{"n_experts": 64, "hidden_act": "swiglu", "balance_bias": false, "init_std_router": 0.0108, "learning_rate": 0.000834, "beta1": 0.9, "beta2": 0.99, "max_seq_len": 1024, "dataset": "wikipedia_en"}
Below are experts of layer 3 (counted from 0) of a mixture-of-experts language model. Rows are named router (the router's row for the expert), gate (a neuron's input weights, with its number), up (a neuron's input weights, with its number) and show model dimensions 64-127. Each number is 200 + 30 x the weight over its row's rms, rounded and kept within 0 to 999.
After each expert's rows: "comes after" lists some tokens at least twice as common just before its tokens as in all text. This comes from a sample of Wikipedia text that the model never trained on. Tokens count by the router's weight.

# expert 38
router,284,190,258,183,164,189,154,196,183,226,219,201,216,220,192,239,192,165,158,234,177,233,229,236,179,216,210,220,214,234,150,216,231,204,229,208,207,161,204,230,202,161,184,174,155,202,197,166,264,247,143,192,203,218,256,151,199,183,197,209,175,187,180,216
gate0,199,250,199,177,235,181,205,224,169,193,156,210,170,197,193,243,244,180,157,202,221,189,200,189,187,188,193,150,187,203,232,194,214,229,178,191,156,202,221,211,228,215,244,196,168,167,184,212,167,179,248,202,264,198,156,203,155,204,188,182,146,160,157,192
up0,213,166,239,229,223,143,173,251,169,198,190,183,204,203,174,194,238,217,191,239,284,175,231,197,210,179,189,206,167,186,221,162,171,167,172,200,176,169,143,192,263,196,199,172,159,207,251,245,197,242,253,233,220,218,156,224,197,212,240,214,185,184,210,211
comes after: " ", " |", ";", "0", "1", "2"

# expert 43
router,228,191,240,233,154,193,142,205,167,232,208,261,195,182,222,225,217,216,182,165,206,222,247,199,229,220,201,254,235,191,173,244,195,216,212,193,149,165,218,207,219,200,209,173,116,180,152,156,247,251,197,188,217,207,217,201,207,199,193,210,211,233,191,211
gate0,173,167,206,203,166,169,237,194,205,198,128,200,241,187,182,230,246,159,176,232,230,201,212,243,175,187,149,128,197,149,192,221,138,195,226,199,189,133,203,202,214,181,213,221,171,154,252,160,151,232,166,220,165,188,157,206,238,196,196,219,203,176,208,225
up0,231,195,164,218,187,206,220,164,196,207,157,211,248,213,220,223,231,194,200,196,205,220,230,177,202,203,131,195,176,219,186,228,120,115,186,161,192,199,172,127,195,234,226,182,166,215,208,175,219,208,179,158,205,229,205,260,159,159,185,251,186,210,253,172
comes after: " (", " \"", " the", "-", ".\n\n", ":"

# expert 25
router,231,151,212,234,189,168,152,171,181,233,185,201,188,145,179,186,233,208,195,216,216,211,199,129,213,208,199,203,218,204,174,196,156,178,185,179,221,204,201,220,228,200,198,189,188,188,214,143,225,205,137,196,168,242,276,204,175,198,164,160,203,184,202,242
gate0,197,190,139,245,175,146,215,140,224,212,219,201,196,187,208,202,217,166,229,140,195,210,192,198,226,190,234,177,167,218,160,167,184,207,193,175,179,211,220,163,210,206,196,183,172,223,252,211,187,174,192,210,141,244,224,183,190,202,215,177,269,195,175,197
up0,212,155,201,204,245,189,254,201,176,185,207,216,177,241,153,154,167,210,237,255,178,143,254,209,189,201,176,228,224,180,214,300,191,188,181,205,171,194,220,200,157,187,234,179,169,193,204,210,222,238,236,157,179,191,187,224,177,195,199,140,195,204,239,168
comes after: " the", " his", "20", "19", "'s", " this"

# expert 59
router,243,151,245,164,126,190,171,194,138,202,192,177,243,192,153,219,198,216,122,164,207,232,280,212,146,197,200,183,216,184,245,190,199,219,201,233,218,160,200,251,228,182,227,179,150,233,233,217,229,195,163,172,203,229,227,192,164,174,205,224,194,235,196,187
gate0,260,161,202,249,198,178,137,187,160,181,188,191,206,176,182,247,217,208,174,203,260,224,254,182,204,282,203,191,169,166,177,203,251,222,176,230,230,222,188,253,235,223,278,227,209,226,211,228,211,225,179,254,219,217,218,209,223,197,123,220,145,203,219,234
up0,194,182,245,226,168,193,144,203,231,203,237,182,206,199,173,163,241,222,170,222,240,238,195,223,146,203,174,166,224,236,178,226,215,211,122,211,227,169,219,224,222,204,151,192,229,218,221,200,137,170,230,166,183,201,201,207,222,186,194,229,266,185,167,201
comes after: " was", " a", " the", " is", " as", " were"

# expert 58
router,210,193,194,203,161,173,155,171,182,258,210,226,174,201,190,203,210,199,202,154,220,176,206,201,167,174,218,232,213,202,206,214,198,231,234,216,206,169,246,201,209,184,155,165,131,186,223,232,257,189,135,188,233,186,228,205,213,211,196,199,206,184,204,173
gate0,146,170,204,210,161,197,222,165,207,206,210,198,217,177,164,235,181,259,190,207,207,194,236,187,177,277,184,211,176,238,233,177,203,208,191,157,205,214,234,288,206,217,188,186,150,204,233,166,184,215,206,237,198,170,223,191,179,177,220,204,186,162,175,218
up0,183,191,179,158,236,173,180,192,251,191,205,178,181,208,170,234,166,207,170,194,189,152,222,187,179,204,204,189,172,127,165,158,243,232,220,226,216,217,171,216,207,239,199,183,164,245,249,256,172,248,178,237,225,207,234,135,251,197,201,177,198,175,165,257
comes after: ",", ":", " of", " |", " the", " by"

# expert 56
router,236,176,224,207,197,194,170,212,125,241,170,265,237,211,221,231,238,157,183,271,197,215,223,209,174,186,179,173,231,181,217,186,211,202,184,205,244,107,189,213,234,199,184,205,193,176,218,195,259,235,184,197,164,196,222,214,170,213,153,234,203,186,178,213
gate0,227,207,177,255,179,211,213,218,178,220,235,205,213,165,215,228,167,203,237,214,192,223,230,202,232,191,162,166,232,205,163,178,197,145,221,229,212,195,201,211,220,165,202,210,203,189,218,164,246,200,175,188,215,238,218,192,220,150,221,261,207,205,178,218
up0,203,194,168,268,190,240,231,174,170,208,207,170,257,168,178,178,179,240,211,213,198,220,264,207,226,252,174,169,217,215,205,184,232,155,191,193,212,181,250,188,162,167,215,148,214,228,263,209,187,218,175,234,172,222,222,206,179,200,195,249,206,192,202,224
comes after: " (", "19", "20", "18", "(", "17"

# expert 2
router,256,182,216,245,193,163,182,204,188,229,170,185,196,178,170,183,218,193,200,212,177,244,192,225,179,206,199,227,279,226,203,201,194,240,197,175,167,166,213,186,234,200,147,147,184,170,192,152,255,259,169,208,183,209,233,179,210,144,225,217,242,160,200,227
gate0,211,216,210,238,176,212,213,214,213,210,225,215,226,151,228,222,197,189,175,244,182,178,217,146,191,206,195,197,202,194,138,162,219,215,142,228,209,210,210,206,180,227,206,212,188,232,253,215,180,216,237,226,258,184,214,203,242,184,183,192,215,241,148,188
up0,228,170,228,181,168,179,192,216,186,209,219,191,184,175,162,163,188,223,247,180,212,238,202,206,244,148,225,130,221,234,222,192,177,169,189,211,190,114,171,195,192,162,198,246,195,177,229,218,103,153,203,203,196,158,226,211,122,215,193,188,211,231,210,186
comes after: "–", ".", " |\n", "-", "/", ":"

# expert 17
router,250,199,224,218,183,180,143,176,207,113,218,210,233,189,170,206,218,169,176,203,219,188,205,200,176,179,212,236,209,211,226,191,201,238,236,243,208,191,210,240,276,203,196,215,171,198,203,195,278,222,184,192,212,203,248,171,219,198,183,234,187,219,174,241
gate1,182,193,193,259,196,245,180,175,211,201,181,205,206,245,191,172,206,235,169,173,231,232,179,250,230,170,242,129,179,215,188,237,178,221,191,191,211,195,204,246,231,197,147,173,224,157,160,218,200,174,179,177,217,184,209,173,240,256,201,220,212,210,226,166
up1,244,215,210,226,206,234,135,190,243,198,126,146,213,268,215,171,207,203,104,190,161,215,135,239,156,198,192,242,214,210,235,195,183,192,195,192,218,223,186,195,201,234,182,164,212,202,182,184,229,231,128,206,234,218,223,131,280,200,234,205,206,161,242,165
comes after: " |", "|", ";", ":", ",", " in"

# expert 31
router,201,229,212,201,141,200,132,208,160,227,175,224,223,150,225,201,229,144,239,219,210,200,198,218,202,234,205,189,208,242,244,141,175,239,217,174,211,188,192,241,205,221,184,191,170,210,203,214,234,244,183,202,219,151,257,150,225,153,180,203,211,214,197,237
gate0,175,224,228,194,155,232,174,268,189,164,208,211,212,196,209,130,221,215,218,219,201,220,244,185,227,167,183,185,226,192,226,212,227,197,194,206,166,224,203,210,177,161,247,247,217,221,141,178,172,126,166,195,200,170,164,206,231,179,238,144,180,213,210,187
up0,239,223,184,278,211,195,188,196,207,150,237,224,204,189,198,205,216,198,178,229,174,189,162,165,196,230,183,185,203,205,192,211,219,236,155,175,228,211,189,166,258,209,206,187,220,196,227,173,207,224,203,178,153,214,241,194,222,192,154,225,220,189,167,236
comes after: " was", " to", " and", " he", " also", " is"

# expert 49
router,229,233,221,189,160,197,163,213,189,211,206,185,182,174,201,164,229,170,178,209,183,231,196,160,174,192,216,225,229,196,205,205,170,197,192,205,166,174,176,188,226,194,167,166,187,183,180,183,240,226,199,229,167,181,254,148,172,222,170,203,216,212,174,238
gate0,185,164,201,231,162,226,202,158,204,228,250,226,193,184,270,207,220,197,168,250,211,248,202,193,241,222,168,157,185,222,213,180,185,187,175,189,196,159,226,168,190,148,203,200,198,176,200,233,152,191,206,182,205,181,172,228,250,169,198,204,182,169,218,149
up0,181,243,135,212,220,185,184,200,204,206,200,205,187,197,236,174,211,192,217,218,171,165,208,230,260,159,233,222,202,180,197,182,214,183,193,221,232,228,228,201,157,182,262,187,209,234,197,222,216,230,176,160,253,223,207,213,199,245,195,224,227,189,123,163
comes after: "20", "19", "18", "17", "16", " Sp"

# expert 4
router,235,220,228,185,164,168,118,186,163,240,179,203,183,182,205,202,238,205,192,206,163,221,202,214,109,157,192,253,270,215,186,191,212,209,202,182,193,225,243,221,214,225,194,193,161,219,255,161,261,199,194,218,222,207,237,170,228,200,213,183,192,206,191,191
gate0,167,193,187,225,192,181,150,241,214,203,180,171,178,207,211,239,205,199,197,223,192,250,182,199,193,170,214,187,220,188,220,128,200,199,266,226,208,223,214,137,228,209,252,190,203,242,161,220,198,153,222,263,142,184,178,148,236,222,190,148,184,175,197,196
up0,242,222,224,208,181,240,213,220,198,154,198,260,213,207,207,192,156,199,181,157,217,154,190,165,225,257,215,171,176,197,185,194,230,197,162,139,184,220,201,190,190,204,202,236,172,224,220,243,243,210,186,178,205,254,188,199,225,195,211,228,252,208,244,185
comes after: ".", " ", "–", "00", "10", ";"

# expert 30
router,208,179,218,179,117,217,207,201,156,219,188,214,213,174,211,209,206,165,162,212,196,218,217,232,161,188,222,188,255,265,216,174,177,204,192,228,216,175,200,219,180,153,207,169,155,195,185,196,227,180,185,184,214,186,225,169,191,166,180,218,201,201,179,174
gate0,204,206,167,212,185,167,202,204,196,204,216,215,201,202,216,177,201,223,189,172,245,217,140,217,145,229,170,179,186,192,221,169,164,238,175,238,200,208,168,246,260,173,172,191,197,180,225,227,168,141,157,210,175,163,144,224,274,229,183,229,167,234,149,211
up0,174,223,230,165,205,209,206,236,226,207,179,178,175,184,149,146,197,168,239,228,159,198,178,193,249,211,208,202,185,183,245,194,247,204,184,207,194,175,190,155,171,225,207,190,230,233,228,198,184,213,251,217,174,216,209,196,151,210,206,184,225,203,207,194
comes after: " to", " and", " the", " a", " of", " that"

# expert 37
router,243,161,241,211,139,203,171,173,193,241,189,189,206,193,187,205,199,200,193,146,202,212,223,216,182,157,193,229,231,229,191,252,180,233,234,186,174,187,193,204,252,234,147,162,190,202,221,180,196,214,163,174,184,227,250,207,211,177,194,200,191,211,173,248
gate0,175,216,142,220,208,173,189,156,196,166,228,229,209,149,194,180,169,186,201,199,207,230,199,226,245,218,212,212,210,186,229,160,195,158,207,185,169,207,185,195,272,179,160,224,211,206,185,232,204,228,223,233,178,248,210,172,213,208,204,228,144,223,162,247
up0,235,169,186,242,213,193,216,226,249,251,219,182,143,213,199,201,207,200,200,224,195,285,156,195,216,190,192,193,165,201,166,262,142,210,211,186,200,201,204,221,188,232,202,212,203,219,216,218,213,241,174,184,183,238,205,185,217,224,185,170,201,205,212,182
comes after: " the", " The", " his", "The", "'s", " this"

# expert 40
router,240,179,211,154,167,202,173,218,164,201,213,227,189,219,144,198,176,243,208,187,240,226,237,246,194,183,197,182,216,215,183,216,178,184,212,231,217,190,228,198,204,231,168,215,145,255,184,148,288,193,207,221,222,180,227,270,231,209,202,186,178,192,249,220
gate0,238,200,272,202,177,219,216,203,144,243,244,176,209,175,209,252,186,215,169,164,227,170,220,210,152,227,160,181,239,167,247,157,213,205,205,212,253,202,181,192,229,193,239,210,189,200,216,154,174,222,202,228,171,224,198,209,159,145,179,213,188,202,121,217
up0,220,185,185,246,214,156,170,198,226,169,166,193,212,203,222,167,236,166,234,224,172,245,183,203,158,185,230,236,205,265,142,180,160,231,182,180,171,208,179,261,216,180,206,168,201,152,234,199,192,222,186,154,207,216,206,192,230,229,176,262,221,150,213,200
comes after: " was", " is", " as", " it", " It", " he"

# expert 61
router,229,189,263,211,136,156,157,179,159,225,182,188,227,164,219,221,211,209,117,175,206,230,224,226,173,188,168,209,256,206,194,166,184,240,219,225,238,187,184,169,236,204,222,136,134,187,209,200,195,216,169,203,127,201,238,201,246,146,157,193,178,220,196,238
gate0,156,216,215,206,216,211,248,181,182,192,238,193,211,154,159,165,219,229,140,173,193,148,283,202,165,256,203,201,160,181,187,211,151,166,214,250,188,224,198,211,147,193,215,169,134,192,169,190,221,254,196,169,212,199,194,199,264,154,205,238,179,184,236,174
up0,164,216,216,226,228,195,201,154,224,215,169,187,253,161,221,193,206,215,140,225,233,163,207,228,200,223,180,142,183,165,170,158,206,217,161,279,245,184,214,216,167,185,174,195,160,238,226,165,187,218,156,164,154,219,241,174,271,190,192,260,202,206,194,221
comes after: " a", " in", " the", " an", "0", " to"